Below are experts of layer 6 (counted from 0) of a mixture-of-experts language model. Rows are named router (the router's row for the expert), up (a neuron's input weights, with its number) and show model dimensions 0-255. Each number is 500 + 40 x the weight over its row's rms, rounded and kept within 0 to 999. Numbers have three digits each.
After each expert's rows: a language model's description of what the expert responds to. This comes from a sample of Wikipedia text that the model never trained on.

# expert 22
router:483427509533483508450508531483421533451451481538462469509523489466568530543527530484445536495549513524479532548485515440539569447541561489477497488477552455461434544536506432494528442567506549497451500524484459564553531471470553461530513437473503509529534430460552453509451430467478460433563550447581525536451486496450551515478533464441467502490509522522428540463584558528479435510525453467526547525572531471477565545443525468531455470505589559474525482481525551531522423474454467473463482547474514517449459544468553461473483435501459491469546476503520536521478547464556539519481505464535456489489452547555517423524530477459487519573501485509458507439553500495464440525510550461574453522441511458552519428510542449483526529512462456441518449443458483429531556476456510
up1:446490497509484499483474584422522511513539491433530548527503453462529466482464438551446510505540530499490532492501497512488498498508452520502453353550543531510514468511574566457449500478493487482469501473485552522551550477527515503524537478570518493522515492526541457427546447487485529510494513510564478562452520473431479441527439510489497442515496541477455517477510534487440490431592522507499537490547462571532573509555537467489493441485489461527477516479509467595538533459481529498520459499494483536467433451439495530460551491540516561444489438523590560574554517451540435515495433531551519534493496421506464494521562547504486467485525453531399477509458551385570531498422518497569411484499472570520528510500471448479483498468575540524486494421557496507516508480485460
up2:546363490510463502520486564484510448515497502481565471482510530526410478551577519520545578518520499452454476475544505516527490573583508508492523531497469433505493487552507452532506492470517524555515506458500512496604478486488524474496534482490598433576505481489531499489468568505497498501542491517498507435517503597486574529521524550533477508473534533428544499565486524534503471554503398503463511525487447517452525468491589498552491520492511472485590487455496554525471492478548445499405524495541470524556560536543491491471514466480512544429490503508447486497476500471579504487494462492508467516481477514582535543483448482543507478523519629509482432514511478512494534511475482432544492534506508475600542528556517524542510457512541509509458533485489573448563585529556373
What it handles: Line breaks after headings or sentences and before lists or tables, plus capital first letters of names in prose: N|ed, R|ita, H|ope.

# expert 2
router:510493471506527434456509483493436512476470445483443551486566448431493507544503505433459546556549484574499551539527569466488516464521536469492503437415511481495467489570504429499561493624543560464510459560512469527530497466479503501553581484462589462592551503539540415507474519527474454514555569499537526474432525458460521497484600515503519482475488511533489516503528490472484491489530462497539494547473535438441563538455523442453484462574517540475576488504571524549505503529461524511478467434502484590469475532502502489490512463510456492450588506471506521530489510517513542556466497435538459441516427505529485456441564476444513502508496505502446426552520541512491488477513528470539472439401546488577589456545523462432462515480507472491503461465465549495506477497491541
up0:500495441481491528533556595523407512539577521453514515486524511488491526495487596563446476489527575591488551470529484451544530510497511462506492539419484494464452471495485476436507428520504515514587455538474506481492496527511507517527425499476527475480498493474507505473500459515585482571499437566483500458479494510532502519474467535433480487468478572533452591495510566502537498481413469556503540535489545486505504517492563550570430468453497457589465511569450557543479450441451518518516536493443520474489434472560488482521531517490426523478503546508529544440603425445537467521532490526518515485550455476484444525527447581477458546544520513530573443481481439513494555519510521527439501580481507463499512463487506577543461503524534478543587516512488481501547465462461422
up1:472473453535501539525544504492529482523514456473570463525501542481499492530486548535499477515442501499473494451474419516576472491532507459494493548507480530532496608473582505568461474461491431525450519509513528399483515543496465501558521481444516500455466535486443447495549524558472499495500422438453513501521493551482440560428525563474546438558501488487513518502472555485450541543553471474449445528515481512492510570514465469464411447484525510431459492588534497470558451493441496557496519485478529497504500560509483527504480505461520498490505550510447464437494552466457530427505515535510458473517574442554459511603625506456441499543462495461466586501503497506524550517513524527454470496436471461508432547506566497470522417500507427515518451477565581537491573528544436
What it handles: Inner word pieces after prefixes like un-, re-, con-, dis-, before endings such as -ed or -ation: un|im|peachable, exec|ut|e, sequ.

# expert 44
router:486425506545475505452506531480424529453450474543463468513526490465569528541526529490448537503551509528482536544486512429540573442539558485483501486480549453467433546538504436501530440565504557496453507520482459564561527468468554467528512437473507504525534428456551459506454424472479463435564545457580529541446485493453551520484535470447467499491502526526432543462581552534481437512525450463530546521570534469475561542442519469529448463504582560472527481482524549530525413470461460468457476539470511520458459536473544462467486436500459491469540476500522528520477545465559537524481503453543457489496448549553520426531529470457485511575502476509462507438554503493465436524508547467575452519443507460543517435515537447479528526513467456436521446438455486433537554471456505
up0:498467450537542481459488525434431567454490459552485512441476510539522560460581547410471448493530487486527477514512470507514491538502476528452509510520559480540512488553455449466450467496451576521559516504504522543520498512489501535560448476484554473472517428546598490451517501463467498481499532480554502486406541536496477501508530525415474505510506484497485510491508506536413523465470554552476609499565505462453484496519524585513555432510527480466523522458495505498523522539486481455452498442489470553469498511486538501473545509409583545514479408549457526477547567528477500477505452468464552518472485534494525480513474443552441507450459530573481479445569510495527500544504464552533385507424549469535485458549605534486502502494538461565511401522487492560557552561545527
up1:463589538463532504492516545514497521482484454551581413495470512544467491506539429499493519453448507555563533573506456513519496554509462522478541465486535433521523535403478505529522433497526543517568494429505517498511538438491510453562471495507524479498479501464469504455455466459505457544541514513487488512455573514493494552546494509426607524473476521503589396468555527536494407548581558500510486523490462446494493502547475432571532489537507514484469454577519462525509520490485488565549452501530484405494582520438468484497494507456532469568467482507541474487466517417468493491521515425535420436523497456534545446482533401520502486541471536563472546540549512512479540472467512536498555465483448463539439521521491473488505450568516451535498462466549516546529519449434453
What it handles: Three-letter country codes in sports tables, such as USA, GBR, AUS, plus word beginnings like mass-acre, arrang-ements, and closing parentheses.

# expert 15
router:408478512563468466480529505460506541452530514573426532550476449523550541528556525520481516518476501541454498489493555501561576471552581477476533421472582493482509533521486486535525485615523530537474533493521520567520534518472537465519523511427510467490529468447522436516489504503457447448539600516515523566468505401491513487497525513413510463488495510549457517486461570531495456475542489469533528500537522477440540510425597478511514494554549512469505533442488539470505485502429448452479444533514519464456416571406554470423472480543509477471564459543476479510533501472605587484467462493518540460514458523528451459439523491473452533515475517561487504445523534478448497527521505510505493511431550445494480494509545476467477545529491507454575486473452576517563508463479549
up1:473463507512506522433531516483466487508483541513468555511465391526521538511517418488494431495566453557499560448504522457467468476497486559504535526454485550468506491425550515507534475497486519600585426542506495539476409514535526505492494539603495522516469521583480543472531463463509578540501605510555490525537505463484510528568547513525517446434495536509525554507505523515537519473526493460536492562530521519545545485470494490478466535492444446502520507544493542466453488487462534506533511530505536478512517506582564489463498562481520418428568484493434549604501531462485584484540588490490538501530487511518544517552492470529502534531466500526554517520498436480499493524538476543517460437546492570468460497529567435531498498534508475484553533479434557622414514492456582
up2:547471426507513529503440561489477510474524563450538503505544466471518545507536518540481479469556481453452475518475427525478459434544543459535522526527523517478487434591474565514511535534565471494568471573535535522491550527462413430432477484497532459551493491530423449499535469517517511498479493493562472447438438503616475504516498514516502512450563408502544480490508497557549488461502544507537490465547473529541516496518499534425418519539495442526443404537530511516483534432486500524581515518557521604479529542460439530542550515492543502501559477480594454513551528526504474480519515370502517422513528536433524534565511508518534443519515530478491508491507588496558458538473523487552513530506512495487539545483498469506489581519527469458553584520475459505489511464499522
What it handles: Articles and predicate words after is, was, became or as, in descriptions such as one of, a, an, named, considered.

# expert 12
router:484427509543476508447508534482423536452449474540459473513523488465573525545528523486450534502549514530477533539489511434533574440543552487484502492479549451462434548543504433497532445567503553497445508522483455558547533469473558472529518442472505511524537433456551463503453432468476460436563541448583530544443485489457552519488541460450464507490505523526431546456588553526478441512521447461533542522576534471477562544442527468526449468505575561470525480483524549526521419471455462475464478536474504520452458540463548461473483441497456490466543474502518531519470549465558541522477506456540457493487456549559516424529533476454484517571499481515462510436546500488463442524515551458576452522440508451542522436513537448477526532504460458438524451441461479432534552474464505
up0:375505474518516455517588529508487503538476480502434508522525387502538548568484483489462487517469476483528430526482514524509540446598553482465439514452598509445523466470505510590538521537501539493426559487518441507518446502509457513468545511468517528489435485603510492522520510495517493509523486491517511426511487520555441527516486400510474560464538503504442483505505463426533406488464520463511494487472521472530491539532570518520538494527533507465436515547507571545485449369476480523409535574517529507508570503506421487536428505551508456576538519441499518524561568515538486482531504494460439547476483475446542594447510481504525554556515489471506482471478518491575529552493490488528557538497504471499487503467507500518548525515568493555542449442478436471490512500502533
up1:432470442552507485540523473571448535468461484547498481534493475487454493498546450471467511488464481472445437512506576463459580486521421522526524482533560519481489489500524488522464559430494459515495511501413454449481513453485563524443439492534531555479490439500510549551550431489430510487612501544501543470575446526517496507496529449546506499462502534553502514491511457488547549459493546486477521471495514525515543495448449549567491453535541466447556439476496482549519439468569587532470536572511418500439496463508451508516483436507549551506507437497499484477426483548593516587486486458475479546522514492504469526459493463480496514555476467454531615594410535497486452525581587509507543535478496514500469586516475559509532541473496508445515497488505571472476501492500529
What it handles: Capitalized name or word beginnings in lists and election tables, such as As, Bi, Hon, T, and blank table cells.

# expert 13
router:477487477515484470469518485495442495427508457534393418488524386517556481515567509512523528556517490457494519543482530494509518485513527430516501538437486506471442536545531452513513376541423590516512443530485470597533506521509504474576533486469546484480565435509635481496458497526465473504492492511522508515452479466451549520497564493469448484496504504488451522446560526470514486521575472509535545537544557478507568516466564485511461493566519532459494518466516480475473459475477466439467517529455533480486437534476557409470530392505508513462570552489562517511515554495533516494466441404598464510531463563512545469500565477440480461536490507537478516517500426470491508578533530447495473454477493478555471460488570454502548575524470499491495492479483488473513542478497491
up1:494493445540447484488508489508481459531488487516486510470432584455489550530507480500500529462447482492521471533451471460425411525486463439473500606529522527526502529486482439552529527575454448506471517525505544511464585461508538556467456489512551545502471555511477513546540430509524529449516515468511504458475486505378521395481449486481369500480513519539499494490525480427460484515534517485545525586514470493434528530491508507516499507482536550499556534501525515499458501547516451489478554515520494521514468565550537588512505450520371445493583596514516495498531466440485462521453537540522528473534476424501584493466532486555469567450488539491552570552470577527535524520549533493536480456556515549436511510502567474576473493550519503518499515519465562520448481522505438
up2:547485457612544463510485451473483532517439431536469550500478418499439543488477507508556521434555526479482484509427461485457499487514523467480469465616494486516477447489470502560485530427413519550526479528504521528540503534537495444510537449460550486540477500449578480441438459539472471445575553520493483540522563550532497446546503501404519534503430553459513467579497563533488489507578433476558531479516456516542462533538565445474520465452451511533532516454486442528517563455513456510441557465538506473557478573448490508440575568468508468472488475430537474522540476555510528471426481480447557468512427479495446543487516462505468517510494505467474496533497449520541464509525550455471500490536505510518533500533437485526531502529520521570425536506430463433522468509520446
What it handles: Word pieces inside personal names, often right after an initial capital, mostly in roster and results tables: J-ill, Alej-andro, Sajj-ad, Mar-gu-erite.

# expert 7
router:514459514557455494452556529520497547501472466557452501512533489492594559523547490515447487505512510521466516514503498492536523435573594447480488479459549439490478531482497452428529416583475554541522505509439450598601539458454513484494535492511511466512524497510575493505483463480490413442509529476552537517500497498421541466458531444476470526511526503529462536474530514566446481469503411414552512534564514460484551504470563489528498472528570523431545517516503579554502443491490487448473510554520468480458436493414573440467480458489512506487574532481548527515498520471569528512463533476490481509458406527553485456531491478478494498523494489514434453506545555521455499533521532492508446492428521478505490479489498488475487589497413498491573432454495534437570496441427473
up0:436608476470502548539472632516505537499484498549509552530444525487519416567514506489512498442432422537464516502536503509538487502442483563480456487447517487520484488486499443557489499503497540534519454432471459552481407485470474505479496486556558511486510467481444485512448509487505474444528476528522460563515517437557483548504464517439456501426451445484521585489545503482470610413455425490500504469471568490481457499473508512477494553467566514482558510540489535504546516472513519510428391477526515510448450480461485485519491560545443494437508439536550522581454469473498504543490467584515465562475466537502468460502488497447518552538493429546556592469456511537509558487497529475578502553536501461508524442504497462530518496460438481470457493524450489456491464569552498
up1:504530475498494506550465482486490520573489508455469477546439507476489499568591530435525513508517506506454510441467453416547522532533576477467541463499483441503498487476538501539491462500476517501505469567529466517450442430477466433548554489498421497460567495526517440401526516490457484505583495540609565569496471518467492521506474593551499496548466527441590508453475534514495503520450559531460460603507505532526478490409532468524572508524515477438551509478420484466459513460565521484466561522448472438542485492556490505474592483528459514505541465491499469485570493539504592570518498509580459471492516472552412455494554500471545458457481556503481549538523531488485512580475481502464468515476486545487484528500480440527551466508553506587512476472559449523522516515507529
What it handles: Prepositions right after a noun or verb that introduce a phrase, such as of, from, between, across, mostly followed by the or a.

# expert 1
router:412498428485561456481515524511483507491486507519424508500507493486524500565495430482402558483512487527460519542477522528510497421516492444483522475450515465500458487513468457539500434538478526450466481555517421558523553518457530494521604481516497439583505495468531525503477520446449405490508558426516551499516513481484555520447489470390484474510474529553485525493530485516445467447536483456555555509556528482465542544467557487502414500510560571471541480440504520514527511454493518483397501495463545510470451510418554454404505461491502501441510469451519488564549482514553519547523491454529449462463478567514445512461524473458516469544446435534500488501563509526438500506503549467529525517536490484499523418524513405540547536592512523425501494450509530461541582460488458
up1:572466481457491523490524476442484511491554506456524504509582598462504490478552545456488470480511493453476493450426547469498512541421523528511546442473526494465559519523496457482485497479510473491522513509499467501486514421551489489446543510517537552560457520588490508515474496496465562556528529504569511506538516473564475537543502469516538555528504466387447538488594528394460607508490494508452507546427527526452426572510522514545488514459509530424552485496500545452474485482543554506484554449506434442498461512525532438507424502530512496550557435435457449527520447530478580488515537519537498496454501505445462504465555460538518447549584465426498515478469497510515483505526507407542455518458452486523547480507428568487521500494521567494477527568494462502490547437419539
up2:460497517518559476494565448546540449547544544497517524498482475503528469498384522550423463570566459483455511468485481492462555512534503474469419495477536476495456416414500515428522399483506474530483497464429506547484469483516488470571539430486501526521535533553463539564540529477570488558482569508471516510471488455509528500466460507556542493547468498411480475443463564547461463510393498511478489464532476413556497547529415541476480468429432537508468512555527470497508510500487490463522577558465524523512473487452481485498446491538513514596554463454466496543516553555413528521480492487493529462418511551488522451462492476499534548486510460499550533552424548520504506550531496513563481453504544544499485485526474470481504513513490530526484477475491388476490537578432456
What it handles: Verbs and nouns about athletic or electoral careers, mostly in sports biographies: played, won, debut, appearance, round, joined, scoring.

# expert 21
router:483429506543481506453504534484424534450457479536463468513527487470570528535524525491447536504556509521481532548484513434536572449543560488489502487480548456462434547540503433501531441565505551501452510520487459564554531469471558462527520440470510501530535428458554457508443430469476464436564547446581527536451482493454556514483532461447467503496502523522436541453586558533475434506518452463526546527576535469475566545444523466526453465505582560468524491485527550529524415471458466470456483544482510525449462535469547458470488434499456490462550473496524531516476553467558541520477501457534456487490450545557511429526527471460483511573494481508455507434549504494464443516508548461575454516441512460550517429510537443479526526513466458439518457441457488430532552468457503
up1:507518487519441573492490482485473507424532432493584458519515487553536525518472448423480484460463475433542546535474481497500493519544562499517523500427557465530488531579523496534503482499512529587555523514548470611538551532508545500463526533494552439475515471487469608531515528505463524466532577500545495502483522505489588509533456471473483561463511510411526452456466527503515516470473542458506457509550542453442473408479501548515479486479462505551523484512481429470503554575452411503499509544528527452475537533447530496460511438563529418551534452482546559494500503571523488483552425467522457559481520492437491555489530485546464495503555487557468502488578445495534479547491570473545470450474454444462512506523504474428461529593553479443559437489515511527498528488452554
up2:468480545420438441451513536468457442452585518584515520562534527471493412558559543571495510543471506495542506510487515532464456450481510512460495489433508528458429457518465433492521467508497479474503483535510506534593507540575529460519498535472581479514416612421460557465516495493513450515459510507456553445549484522538543525464495521416461484516466487543453530547510538479485410484573524477492455534459493514582460576579540524440556504455489533457543506451505511571521472541500505477495514447516439511427473427460560505501548500533561442490533535502550534471509527596512490565441468446508530472433482470471587523508457542460550512469476543512502464526444474475503493500533479503563507508493509529480539458446480517484536505481514492531527502528552465456468505550453515
What it handles: Line breaks that end table rows in sports and awards tables, plus sentence-opening words after headings such as In, He, She, Later.

# expert 33
router:484428506535476505452506530484421536448457479546466469513524494466565529539526524492445537500551509528483539542484512438541572446542559494480505487482551456458428543544509440501530440561505552501447505528488459562554524470469559462526522442479509507525538430464557461505446429471480468436561542454580529545452483494447553515485539466440464503490503521528431541459584553529475434508519448464524551517567531469476558548438524461530451469511577564477529479485524553519521416480459463474456482543478514524454452536467546456472485444500451490464541476504519537519471547467558538524481500461538457482488452553557517431531532468458484516570502480511458505439549500490468438524505552460573453523442514451544518443510538450478525530515462454436514447434460483428536560464455502
up0:527432413476454525486492515422469457577493554497513520494473514476478458452524533452485542466449500421494521492548474438533458454482486492484576506518478560505489501506492471452495433535460547456544535510529440496496459474551476498495574468489531503504478560562563535515536480476461549493487564450539476465429568475456540490504508479458510413576494469471517558534494510456481462486475472545477525432521482517537483483502571481468459437492502505423536522499488430521519472527518508461441474477467540420489468585462519373535494469452456552511486494458488550547530439457543463599415485507504457548464450533479422456459496534477504511516600519548538438488497481581541395461473492458505532430514494526526510493488536433458506463502519542458543472449476481476520537451556467
up1:500430518508521518559458482509501441571453528570491533503566529533498457506453501590484544494568433551482487508574563534480528528558523462515521484401556478469497472513513495519481439494460469559455463477521497448502518501435546519456434490514528480481488484510526529519510477525467478508419415440512554499536511461463433525489534494544529482518529444477451381507522465475458447432512572447564427540480529511545491537538486469464490467480536476497492494442504493491472464457459490469480425435583521566517463541504492472539454518570460538489592525487490474523479567488552473456439436537499550571451525464559516468564524507451474556544464527496532439534438477483584501460484461440510439538465444474532467443512540465554492475524517461424566505498486513499556473461471497
What it handles: List dashes, line breaks and field labels in infoboxes and bullet lists, such as Personal information, District:, Clade:, Stadium:, Scientific.

# expert 32
router:486425508542473506453513529479427531451456468541460463512520493469562529545524517497446538507554507536488530547488513432544571448533558484487499483479550458463434548540505437497528443563504558500445506524485456558551524472473556466526511435474510511521534430456558452502452431471481466436564542448578537545441481498460557513488535470442468500491496520525436543460579541538476435508522452462518548521577530473480564548448523476532449464510594558475527481482524549526522417480456463468449476535471511528458465532469549462475484433494461496461552470498514537515471546473561543522474505456534453489496453547555514434526531467456484516566495477509461506434549500487460442533506549463582452518432511455552518438509536448479527531507460458436523445438460483431532556470462502
up0:550520536455440492434509528493467537526405503490531455488550475534468466491503503500535520484465495492489517499508514461526530514553443485469481536458445467484520483527546499540516454555562506489443558475481565476504540492498526467478542473517531493504469494453495556370479556435499509530580450442508485538502448440480535488570601424504506471482478538502496527547484490471450464454522508526488464462551484459551513456497466489456455422498464537462524491460486486487505463577512520554462436469486527533465525574484494471514523471481489585473602469507504512462499543553606494444518492544535524523472486488506426457477457504543489555536560557478584446551437553464449447555497476519599551465544472514532621487479519474487459579505527455533510533456485453443508413492511564
up1:482500460447540537484459528462533521475538492524515581538509434432520478564488438480575560443496458563522506490526461541506521505543534507479569509485481497528460558531513441545513448519495495526458512571545500460472526472384472462541506522552555506448463453499500512452500536546450536469538453436536444531476542516490523491536452505560534505491531570476460481503492523459468508567454523444447463469457572497459545536584496456578512559486453478455561527530563485534520482543506492523448429495513496584482504511437555537519463576498455481444518470519481540465485554530501548552524490476499481449460496481510473503538461518531448466523491484506453479578506447449468459529502596491624542497516467492438492551460484467444477525540521552487589534472424504439554461420479542
What it handles: Plural nouns and plural suffixes such as officers, facilities, sentim-ents, Col-ts, plus capitalized first letters in table cells.

# expert 10
router:484429506543481510453507529487424531453451471538469465514526496468569529538528531488445533505546512527477534547484512436539569445541561485490504485484551456463432548540508434496529442569506554491450498518486458562560535471473556463527513438476505509529536432457548459508445432469479457436562547446580529537447481497452558517483541465441464497496515526527436541460588556534480434508514452465527544525569539465475561543446529469530456468508579558473522481483525550525519419475456470467454475541479513525451457533470546452469487438497455495467545474504518532515479544466559536522478509452536454483500447547554513422528536472454488513574499481515456505428547499493467439525508550463576452515442509458546518432516536450484521527517465456437521454447460485427533556466462506
up0:480528554492493496445480508466517575494538477459475534519476493546549482463436412492502585544473490536534509496501518390477505501584452506438518511483408540469499480561453528583514499538514537441560487548430478427497537498472488416526508502502531452499496491534463546545498463546499448464510436523474496536502505416553510539535529497553547521535512502549474619531486569466478458519556451517544498503461495524484550518442483454483574519458515555539594490433540435568527523487451513419514461472490480471566470562473473431462502479547514496493496503483511446484460580511588506451445478456428494445472455550509508441441425502544507448545487444530431475554539496481494518481518455479478506492512476502460488510522521520444490503493417521527483474536503507516527511542411562
up1:486461503450419508409443507547434581480489475512485523518573478498532491486528541528447485521593456501460562519455556443538492507566449575491491463534519497519487491472495494473540519479516509442468482526540448458457476492473506535492568453591483493438528533488538470511529485485458532462494572552546554494570510475500552482478534519439450448448477561552531467532472537496509442549502535471551490544495471585468558484510496512511446468534540501448541551425492484513550517470525360531445492542577509525552509431460540479415541517542458548569441429465493466578539517489499512434532473454496527443505508472476573488484503469491523537483602482467508521516517470512545481495466436547498453552444547497514491561468472536470513428578455497508442498469534496500537495491466502
What it handles: Organization and governance nouns like Board, Commission, Association, Officer, plus empty or score cells in sports and election tables.

# expert 31
router:486433508542478508448502534480419535451454471549456464510519496471573527538525522491447535503550516529487534533489514440535566442536556484484503491476553454455427547541498438496531441564508557499454502525480457558549526476472551465532516439476508509531537429457549458505447424467478462437565548455580529541447484492450559518483535467444463495494506527526436538462582557536473436508521455461528544530577536468474562547446522466531448464507585562475522480478524552525525421477456465471460479545474512522454454536469551467470489438504459493466549482505517532518470546463558540525480501454536454487495454544554513421523527470460482505569503477506459504438550496491462438521508545458576447524440509463551521431509537449480523531510461457434517453445462482427531553471460507
up0:512519550550450469471507503558443532530426495536449474425420549566474488527487527473464593518561517528490490609481511464482502487490466446506488519485571489443426478490606429557450496523495441506495448482495523472514595449551424453585492520469396490512509462452518506482431422526488492454458432464502509527408461558492468415523506463503487507455543524497561443529485497427543465542457476514542508489493528472526535523540486438545514445407479514489457536521491501498470455516545440468513476499490514492513521473503515444504564469524501471488523544566492520540522492519461534511554406447475483481459489500441454487495503523434475541552522487499427488514579509477436507480497593513472503528456535508445515526503471514442540497444508490570460490468575488525530479500496438
up1:527548518526541466496540530449427538452510547480516526434445497435498469485466486434568558533542527513483423501580424484527461477544469479450451547531507465498505582448551519474515447477497530489554472523508479428384456506543527505562527456586496516554570447519503482582501512583492480548522518454478492556400496469552531483543507553481512581413470499445514529522491408496501453444505512523470510514481522560487495468526544491553539526470574573513559550468509510562530518445497443530508465460511498478514523485415514474575511528475477552516542501466512561424474545539575527515463493541508496485502465499454480431505503551478430462558458496522541519519536475559479425505581495495493458491434500536513500517537516487508429526450486526455556445517503510454508498471462488
What it handles: Line breaks ending paragraphs or list items, and infobox field labels such as Class:, Majority, Succeeded, status:.

# expert 25
router:489425503541476501452508532482426536450452476543462470518532497474569526538520533485444532497545511522482531542485514426536568448541557486484503489474545455463435543541512431496527446568501553495447508525485451567552531470467558461527516439470507506520540429459552455505454437469484460436562541448579517538445483489452549515484532472440466500491508529523428539463586552537477436514522453460526543530572531472475557546442520466531452467510584558474528483487523553524525420470454467472462485541481509524449459536472544463464485439505454492471546473507530532521471553465564546517480509457540455489492451546551513429528533473459480507573498474514459513442553504493462440529508550462579449519438513459556517432509542452484523529504463458433517446440462483430537553475457504
up0:495492475540535408439498483573492466510483448526534506493597496518511535523399480394487478553497500525471472493473452468498461547522507488479530432487478511527505507464492518438484440454500482526504457529443496502430551498474510553594515519477496490538489524503485413476513547502493503509578471473526468486558509477475462505630519495474419540461512424550539467491559454517538452518458528521451493549526438500498440492487539447479531470550526484484540468451537479485525442491487483501439468474475527569477554547425469489485521472488519438485559374475532495455459494435455558546492454510552521537491464487472523485562549563477459412424504531483436462421534461545483454554538490550539445534464485514528543527530486546450521538531529548489496584502511469447534574542495471
up1:449567455544464579534447502497472529473470423489525521519514542468530466536453454540530459514500494492501534459529500481433468484481385498475489569542485456403470499536490488537526437526467516455571485515562439512588563502470573495507502475427606520479397492480488591455572505537509445497423543502507446452556600455529416540534545467523516503536538478490522527581502487533554547417491520455475527498537453480522516467526497491569528482507556440515550536447508444519498484559496493546508456452508502565501505546517440461545515511441509486481514550453519466493538503416457570506468536456568494486473558518489472510537546448450494497521478461520456509450484510499472484474509537535512479432451550481538542512558535458499465458532450476501488483520554520510531551459444502
What it handles: Short codes in roster or election tables, such as MF, DF, FW, Rep, Ph, plus digits and single letters starting table cells.

# expert 14
router:487431507535479501448508533482423541450454478549462468517522494464567531539525529488446540496554514520482537550486511429535576448542553487485503488482544446461433547538503442494529447564504559497445511524487458561554528468465555462524513435475513506531533428460557456501450436476479462435562543453582532535448485492451550518479535465447468500492505526530431546458579558535479433518519450454530545521573536477475560541438524463525450462505584555468521481486518543530527414469457462467463482540471513517457456540470551462472489440498457487467546476501516539521471548465559537523477497457544455487491458549558526428524535470455483511579496479516459507439549506493456444518506540461567451513444514452548523441502537450486527523511462449442524445443455483434533553471461506
up1:475500484496440467453489416539529541497445473552561561494496479455488454516464490514546497466493418478435521499504490484514513539554540552499514400493438455466575569487446498540492477526538541512517480534532453468477579440459550616465495427495441475445494453512546536502504547459469575510508575557502547514499496507438530491462582545464500467465542523478483547429424607550495458518499566535466465509500501523433419518512509499483513568578499576497466493515462469492493535518488471481515510500531482474499436488475466496512529508521526464521537493483466531455471561570501494572511510501530521467447537492458446433526518494500555476515497517480515536490451492502413466468475503463507450487417476513545459578391574497488486485550505459550492473431569516572463507457459448
up2:499444479506489501535438509554486546496510480500452481527471450430471528550484433533478551447457496520422500538505495573473570500460453475491519572456447369522435548511499489497482494390495521513581509542529493525563480533524522465570476453488487455436500449494426530478473515519513480514478483438512470517526500485532500459516519500476558476553517495539507463497495484536508524551529543535508480473503457506525480472410521415497438462556507480528570462486434440553473496525507474470445517490499514549466464492546572505480508515491502468535416511436448447403536542474526572454528434542486466510499438531474517421522458416536513480484451444461505517511474460493479545481492489453478452481397444431509494519450520506494486514485549440477546519410523378496487507575539458
What it handles: Section-heading equals signs like ===, also==, row-opening pipes and line breaks, and name starts in taxonomy, car or credit lists.

# expert 35
router:512451536508481481439524461473470532451475463505493448493525474465529483528565507463432524528551529524448492531508533465526544478503567498512499482473526431435441553526453420525567439543468508527431469522504415523562526457487523459530485483425535514500541467464560493522468452496491473478509562406486473488442489468461529511522553444466466544464546570523504540442575547533440478513523471470514514554518529428468563516447502417477436436502562590485520528489528558512476461476483480433440539515507498481478473465441555486488488472538429507457575521430545479586515553498515537543476453492535424470524442529536536452487546497405480532563496435553465469470532562465478478570516585472535458533493457460515507486501555511501504505504446474479533448462452489485534540444445542
up1:478550492513398514460439553531517495497560474474485482540468463486457390468521562473508538513473514440564436587515543543545576527567483471518526475528572553495535556519548508499535475511541516451527507500482427495546486503513513479424486564483562535469447506488506476441493531588508548539403518494476469400511479468493559462485496471374497529544465517534476508507443461523476401524494527524480475527502510498449490479539507484549487467502528561519497538453523535501484508508479461509489491542519460538526408546473527572537503525556534495540494531535501550530483510477508541499423506466538492511431470463522502501442525513436467507567508516473463463407569566537451464486386513516499516495510564440511434467527534510506527590498435481543531495535513470513450451462510570
up2:616489442508485472483454496560523505565541494484461472478449553513461462598447503439531457498569472481558512501476535497528558501442542456563420518538525448514483607508468496525568518532501466512472467464492560487547478461496495448451561545498432528571588441518459505502509405484600512493423490504549523494463415477512500432559530497530511473453522514494502491527500477529539520533450522430480445486427501539519475551474506469536528468531518469448526483507525503494560445485541425563451475543516557554541527521498435448484513510442493484479533494499528506521518495474513481568467499539437489504480547489552446420484487467434480503456508545526488512460445505437504523501459515495522526478512539466481444580516500520561524516534500442502531446465525483464491614488544604
What it handles: Final word pieces of foreign surnames and place names, especially Slavic or Central European endings such as k, z, ski, ić, berg.

# expert 46
router:488423504539477510447505527480422537449457478542463465518526495470571525545525529485445536503552508527481534542486515433537566448538557487483502487481549454463428545539503437499534442567502550500452507518486453564552528474468551463525515440478507505528530432459557456503453430475480459433564544452577530540447487491452551518486536470444461497491507522523431544461584551532475435515520455465527538521577539469477566540443524467536452461501583567471525473483528550529526414472455468472456479541471507516454455539470543458473483440501462491466550470500519537518473550461556540524480501459537454485495450549554515429523532469459483509572503482509460505440552501491459438525505551460575455520442512456547518435513533451477528528509463453440523451445455482429530552472457508
up1:508527529596458538507525484444534479501526560473560498499555474563474511472456516431497470553527560537516527425507502519504490452472566538430415453484515474487466501484499454502488526576517469475505516429549453505519440516526456498493575490436474508549545492469499426523535500514501558455528559430465507493466482525467507509440486545468500510528536584448475460430527536465466492481568557490511520421585493539512435512513431476464595516508539495469463486517523472554579468558480467484494472449467466527513516468416511495556452453477481549544539454565513499548600545554490530535511514600460449535511498555537473519544503514472530529542493511430585473546574465494489475529512501493520476461492421396471560538480535521533536466497463489449461524452430523466516535520492462
up2:501531451493422507509490550551514419566492470510532498489466450544486524544494519459503447564480418590524508461518518378590485506517458425511509519432472496536425431496553517529497530542510454493471515549499547491466541479428527593555582464499448509543504380493543437571512503481494486580502534522514526490425559476492511512438452510563495481537507519545544493443511546497528425522515510474517518497444501408527455543502460515522467484480537534489468538523503536458450454430529498502550492552486445512402571505530509484500462438511485540428550548546455469483515508453538508547441501504496533420512528458476454435558535425462511510481519458467500432539537537523496432532493524508520478506462474532475472565546440417528480489473483515507491478513513489523475520463514533
What it handles: Scattered pieces: verb stems like intro, recomm, provides, name starts like Ar, Laur, hyphens and heading ends like life==.